{
  "n_layer": 13,
  "d_model": 128,
  "n_experts": 64,
  "experts_per_token": 1,
  "d_expert": 192,
  "d_shared_expert": 0,
  "activation": "squared_relu",
  "moe_layers": [1, 2, 3, 4, 5, 6, 7, 8, 9, 10, 11, 12],
  "router_score": "softmax",
  "normalize_top_k": false,
  "routed_scale": 1.0,
  "balance_loss": 0.018,
  "balance_bias": false,
  "router_z_loss": 0.001,
  "init_std_router": 0.0279,
  "lr_router": 0.00105,
  "vocab_size": 16384,
  "norm": "rmsnorm",
  "norm_eps": 1e-06,
  "tie_embeddings": false,
  "optimizer": "muon_variant",
  "lr": 0.0114,
  "beta1": 0.95,
  "grad_clip": 0.5,
  "batch_tokens": [32768, 65536, 131072],
  "seq_len": 512,
  "train_tokens": 396200000,
  "steps": 5291,
  "dataset": "wikipedia_en"
}
Below are experts of layer 6 (counted from 0) of a mixture-of-experts language model. Rows are named router (the router's row for the expert), up (a neuron's input weights, with its number), down (a neuron's output weights, with its number) and show model dimensions 0-127. Each number is 128 + 32 x the weight over its row's rms, rounded and kept within 0 to 255. Numbers have three digits each.
Before each expert's rows: a language model's description of what the expert responds to. This comes from a sample of Wikipedia text that the model never trained on.

# expert 48
It responds to: Suffixes and results terms. Word-ending pieces like -ation, -ing, -ifications, and nouns of elections and competitions: votes, re-election, Championship, races, victory.
router:164154105123117098087173144150137147097122070175152155093162103106093168147181165071146121151134107121138094080157172116089146179100149098171066112168088179122161093062144107101122158069169100116161097104156090155160138145141095166106145100179123063109148124149085128117084151126153109120147101098095171160103198086131132156082101102095153164175118095161156089183151102156113123087142
up0:057162098043159115136142105146204122123151138129116123118134116189124137125190191126110078103109130118174140135142089161164182160098122146135172124149118169138101107111143163122082146114100136092128130149095119083186117072104119153140095106140108091135186169098097154110095115130131177129185095197114137164125102158136076115135089080138114135174100111155149088176174199136128061096096
down0:133133137169084131093142156085133141099129131114115126095140100070130141070108084142132165160071079143089219134159137115155071136139091126146144122135081184111117103152088124109161120146135086170093175142103122083138170111088093152187102172175110151123182146077081137131135108091148150135099073099103141061181139110141101114051074129142128133100068117138116112134131082169131119052098
up1:112100098121134083143126167121131100093146163115102141100102130133103149113140153161208166124152114136183124210125108156159132130110137038185066091150085117123184103098164120175142113155105078172115111129080118135102104127081076153168176122103142082143083138107113152111104180165175133145183133110110103103112075174120115066079149123114089148093178166148139101131079185135163163134131
down1:105106109098118104133141173121196152106168158116152119132093115112090121164139173184177168122115168157122112111157159128116127146131062152205078119104131125096162162101098170153178193129126102111144085149061153139108120210125128100119128098106163158123121113169122042059175102098123079083144128141147102086185192108149136138132142132053137141118143166089097148116138183134148101137147
up2:132085173142096070135152155098096101082097109075146101123126106131092120134138095119095139163156204130106104119076087121104183106121146129116138165118123089103132142108113142121066162144154195128086121090099111145047130124121106102178196120129133131093118131082102217126150147105149143107117095070082113121108138147155123147130062143086098103049053085141073173140124134160120167128097
down2:132125147105147188142145107124134110126115091139151130132149155077116068150121134135136154187130144087134125102104134135095088167207093102174117091097140107157103062210166104118172114092186110080172136135090140136116124141174140141156130166148110120159208180094157171226125166149127099152159107138139083131095131079141089098146113089113080120105125050149135085165093127095142171110135
up3:124137073084120122102088142132205057168133134152076110171118083143105147117140101160159070121111144224097120178164204090088210126122114134112111165126164164152098129130105096161138138176093120123097124101139080141172106123138119109048180181137162121131152071147119155138158130079112139156082122129120173137090137078109089144122170134124098127101103136102112113121157175131111086156095
down3:203101157178173154113155113143118158132178128122138201073120198129146133063099150069157126138158117190079110166108076196109044128093154137168126131169153152131132102110143123153111126118138104097155104131171174123111098172107118094111072133134124187126108133147176140113065118175165148083117118101125147172110106174130118187115137128166136102134138070144162112153098112139190086138129
up4:117064139112131150170117132165088081169115070135180142152166150114136150202122108090133120154115080139104082083146097112130104044114177095126101134125181192109103129106081112162119091094156137134134101059164135093105132141163132109183117168195080138094071116148163073096124134141147125148158100092135117080147154109173131117125055130149103148128131088162151147094142114157176187100089
down4:150116148155147219160170141127169095101159158100134108131148171113203103136126109124087079087125106157108034100153098093147088142152138125157103099118162119156141137177179074087173124098098149094178099172116126091118072086165114141080120135153178134124127129129108121095117125135142138127132204113181148069119104119102138096185100107174148157148145179066167116143155152145157143071141
up5:115218152087138163123155155116111140118144124145151154129105160144098165169113134100129149102135154112171152139118125135149070173134065169130133094136118163123128107130128154142157126176167116162149132113108137093117058116139111086100115084124148175100166101076154193150139167150110089122173135121192074111123152182052080157119099092112136101113106152228189183170132162135088192125109
down5:132126140159080107155124185146128189102080062111097146089241165093146116065152128121166109123115164143160049162087109062080190150119127150140092098146147132135118151170123123127143131101121158105128146118110110195122107108183158126099118151153184131104153162141145132173121157129140122139104170154164137125141109131149143118090122119158107154141060149040112121072086114189157146142107
up6:129148148170143142123081103181112120157134132108146121152141095071175074115136132197112137131147191158204093120111137139118104106136202087191095167188135107143113108132161128125162163171090144131135123166136152117129121172070172125147168091082115149132138089179139167059167116152117160132129058155095142112099082122123167111074163152147121078094153094091144097130164162055104094120099
down6:124143158100068107132184098152082153168140148076119171105174155115133156102094137166132085146024162173145169112105139096155085118094131142069134112169128135124149137107120103141137152122101128143096085149085082112158099143090080152144127146133077118112147099129112165141094137139174059164194112110151153081137198120134114105121172142112192121105106108048108177118179116082103107131176

# expert 27
It responds to: First-name pieces. Middle pieces of given names after an initial letter (R-onnie, L-onnie, Sam-i, Les-a), plus year digits and table separators.
router:169149128125074092108171164164137131078111170107162170074158079098119164121166166107153122161117126131109079065127163135091083180118163148149078084156110153123141078101189111115111173080165089110155122102150116152177138173174112156081154083174129111090170113148106111113101168131159125139161078107091157142121192074143142144089070111067133161137143112155135172172149129167085158115126
up0:086154106139117146151105149114176190086111119110103152168174173162176106129098159145144102093190096134185122132176129090085106106080110145157196130129148134168115154132135084091161177159120109098172130129141082094155145145154138163167138134107141148117115134174106157153126097061097158156189161074116095188100153148128187124110091145068153119191106090142117101081142063192137101149117
down0:108098109201098148153107137121162136104148151102122061167149145129087130086157186107170141169135190112114153115139121140096125073129081163126127118184149130106132144107093102108121151088154124178151124124096117149139125097147067058139131137097132154131061189174145182082189095136084128104191092161146147126147086126088180107173150172104155174163107138109100097086188088168148157120168
up1:125118154179079135088130200121086133206174123103067139119105109085091109165169150162143120119101135172138103177078136170156131121094092078149082169155127135156116154077134120097135118157142129132145050084168124105105098151204099147124130065078123107132066128110088071138114078112146131116187143143104118118125123099131136103162163112141192113178181102172157121121104162172147156154130
down1:075138153177132077136145095169143105197088155124137188146085177131125116139144080171083112153154113156108136140166074151135163115145127097116177087115149132169101126088192134079129145064155099144113150189083097118062152157132166089153127139193142120092144156125114077110141117106127079122107139163121118149163161181182042133180134135114155087164162133159127121152097177074140128105133
up2:136141123114146112081034135138139142157123149140098180121103108131144105150143210155117176095154117131124128152142154133136174076113157106106134100118108136180087227119094070140094093124155150115150145125121136147122141182143118061164137134168150164127117090137147130135103123151175095137118113103097074091094159171184114175090154237172169115107141152100127143105139156159057128077140
down2:106156133090196116164161129148148082162173164148108185170083162106123130096098175196132178130131117157169122089136081180100141153090108133160109136088114148114107073157101130081165138184170179144144148087116129117131135144136072110152099173121194096130175148089124055189122126103141170095077160119139140121112125080129210160113125131150123146103120128122173116125141105064130167170160
up3:115169056174111085205156110114097112132124130141141109143126118167131122088144133164106139137098124103152092100145196140094106126099212119119192113122092136148130144092132092134093185149086130148105161139159091113132094118173098100205106174100084084126069130109162194116163112165092120132149119115099061109104177129134133169098054132131104123139136136156105106132175063156126187161166
down3:137142116106098159110102137115176111061137172127086112150136147124106130123123137122102102125116062099114175139190134122122090140070125127085127163150107094073178073221132130185181101118103146164219172126147161173166151149110087035127147152129161176150126155144082084105113074130097156124150115142083168119156178102171152129159146118134147121147129170118130147107076146154152084151122
up4:086123229154119119135152193089140212146066073179133179215120063082110116091124155103101148095152081088108070079110144099125102120114155084142137130143109120133168126148156146131086102176093101155107099094130162135094132139127111145073126109101151162183148079105120090106137092153131186132121144150108136103162137113119095141102142164083135153158121096158118170152114115145138144075173
down4:102119106093102138104086083085094101125184154117147122126151127092125139097114153120129100123127158096083170105109159133160120099156094077127150111139195169116098081173111117092156185112097055159110157181113100096123115099109117137123088145115163159175140108139098065132222157165161095103130122122169190139151130125165112208131141081163139124090143056102122118181118044120125131091105
up5:112162110099131106084143162155121115103169145122118158081087145112109152140160133175138140097146127141101088073128126210144215128111089099135156194190162139081096064088122190101158060079096122104118110172092166119140184176092142109182120149202136133082103127116107111151105130134135117100130114096181132135115200114138163153155085171170159131141158138089114119146152109102144154156090
down5:108100133163138163129158170138125086063172126102140099082159079159110108100133194143106151069122088098243056121118164108128100070161111076105145137157062106117137119142125140157172125120049117122073146136118126130080105092103138104158131156154210113132126100114096120110150129091086187114155110136145137147133112172174099139115110166180105088151125121129083112166140168098145132106102
up6:104116150154133123085172137122102139162096122100146158118135122135147125086121143164169173130177135157161102147188129103128124152124068139088115157089163101076130087118068183134130218139116196155116160101149099121146116181197111129166133103133148004123151122080125078089123171083163163116138121123168119132119146140126106117153088095087174155149075146106167134141125167169145105169078
down6:147121128196141120116091129118128150088095123100038105110114148137083090127126127086133117099105127139121098110063121166095146185105090185170126205088098167139137120099163120105128108097170122167093158093119144089082169125081204087094144156100095155104137118118119140196089100147121184135160119071153102174150164088125070105176142148127090163123102094149107051127119143090156147121147

# expert 4
It responds to: Mid-word name fragments. Word-internal pieces and endings of names and words, especially inside tables, such as ittsburgh, ene in Tampere, ible, and table pipes.
router:187174089133097086114165158136162156089131126154128181101166077083096154123184173064161132177101145087146083085129178099100120158107140091140086082158090170125135089105153091102119181071173091121145103081137104175178146171151106165106180104173103096103151104137092132120125165135155104117139079087095146157101194105147144152102101127115138185123091109154121154145154113175092110097124
up0:143085073099116117132206149203130077110143082141105137177111174147145150182136138099117166140057082095119096096154100122091150115136124136144067121162158151128122102168123134123107195131176156097134087107095065157162133077093134087093115117137102186156100160093169038127138130167190148105140084125120120183159150117139160107106137107129078167108098121142115119093109117145176096099158
down0:128101135180118166079101145073141167101168127066120130143180138129106117122153111151133099143105231186084141134108059127142116136164103100118139049101155131113149183119070193113097188129120133132220060161116109148150171080127130097160143180176113162140114105124127108131118127126114096126141125084136142083146161126143185056152118151134092115150124117125089122155147148155089140148169
up1:156111152116112100143135131170177116099096177110082176119128090094139099196156110102173130114151097161165178174094168100211094094115196138168199150147115077137157140101116066112160173154137142075190155159148141091179166129109126134137126115187126136117116160132148135127128156173112130125134158098115111060127172139145095094078158167153085083137097088137115123165109106162121136175183
down1:080070099122080106191103129160139128113085152114118176163127142122187088082113144147115203120051104161093115140164121146135125111136134156086150161150065160104110108120173166108144137160140103103154077173140161089142087112087100126050121122098089084140174098172099184046154157107135085090149136113142069097188129141127176159106083150144150130111117154122133124130173126143090154115132
up2:133144117114175153104166120175126181121176158098096099116093144131123097152143096125080101109096217162092161117185105106111087080145148122111089144146127115195084117140191100130108175098115093131099117077135099159142099016091137132130166106138102144166119087182147161120077153148112119146095166153112129148167149078109136166127124095067099108137098132074088074110165142149083133091135
down2:152184195119160069150140180112156094129076129179149175147136107157098156157115154113123160094066108074129130124090151096107070085098115144039149129083099158149142117128146113149124196124162172167101156116119147103101126118151099130200152142099120104168158103100150178068102087163113189098170133085120118127122124117115162140149153131138148157181103127203112113137089105107169105181162
up3:163132089110105055113168134079168129155130121152118146174125158136160132122074142152154148101084173163128132131169138113084127080130178136069136114188072152092157174112166131180118182118090131161096155184112149148143182086100095148136160127130123142165129130160090090109078175134100089103151108156093135101099066137081136067100145086145097200169138096145139093074105116157080150165156
down3:102118140146178099161143116138151111095155094141093094105123126143109081120030120124074130118142159110112140143160090155154123214157083097116131165147196102141143096142151132133149114181072151145084117159140065161163160148208109075125130129112097181124100190116225140113081099120118140124100158136108089116092201124198135101133151158094142081135147152148157139136154133108156127112149
up4:132115128110141139173156136152101108095143065122066140113164090173130134092140122107142062173101041122082195135131108102161085105129120106106121153137078117110132126136142169112138125097171178137120120075131097164116074109150113181106155125124164144087098189101079153112167125170057143111083145157209161154084045135181135099093114116136105104189121112163120158091148130098101115118139
down4:146110137127172179100159139096172179141152101100085141111131126110099053129147125108129129155150123100147149180104150114151199103100089102067124125086147144073133147162096116098124080171090136104163152146078154116134097083095108129112200171151154189119049123150140136093153161101108162160103159091126115144088155097172139110164140184147162187083119091051083120086127150139180135106110
up5:103104099101122141108116081109157096102158156145173103168124102089127089143130192186176170148112109158117150162152186161150072153151111091156137200107107189107166110194166113145168101160121126117114101131159128096104088109138125066097160081155113155159113070161099115142150169178106112194145158143137106109074145106122082090078108206141186191146108119124142122135103119127169112116158
down5:142192143116139112141110167121184105135142170095119098119111180167126091101196132070079133083160076176143121146141120155133133161130124069145182126144140137155151175064144169131132124118054151172112086140180114132125169162119151114119102113188136092160137177134139112158148129119170091092199175083201124110140133093153122123131134118134083098129102172117124192054155151110100189152120
up6:092137052093131127118177157156130110029164069132095147134098149115146190136166177108148150145191128128175142139176094129106114089176136134132137074156172171149134151157114095118126115170178147134115131132140103082119208131117089096162100161134158167126123128138132107155065157164081107159145102138121120143106160149180199180141164105122132116074095139166138160122157121126174178120191
down6:109092145175077100109118096170138092105077134115107110126114135180119155121149157137148149168161178107089099129096139107104115133206161161155086114164111103102136130126150153156100134223143100181186116091144136101156045123090128145114101083146156146117150127118148120113079076127172139099181086124081051156162139119134122140124108112069143113126123101136101180177157088098063154189170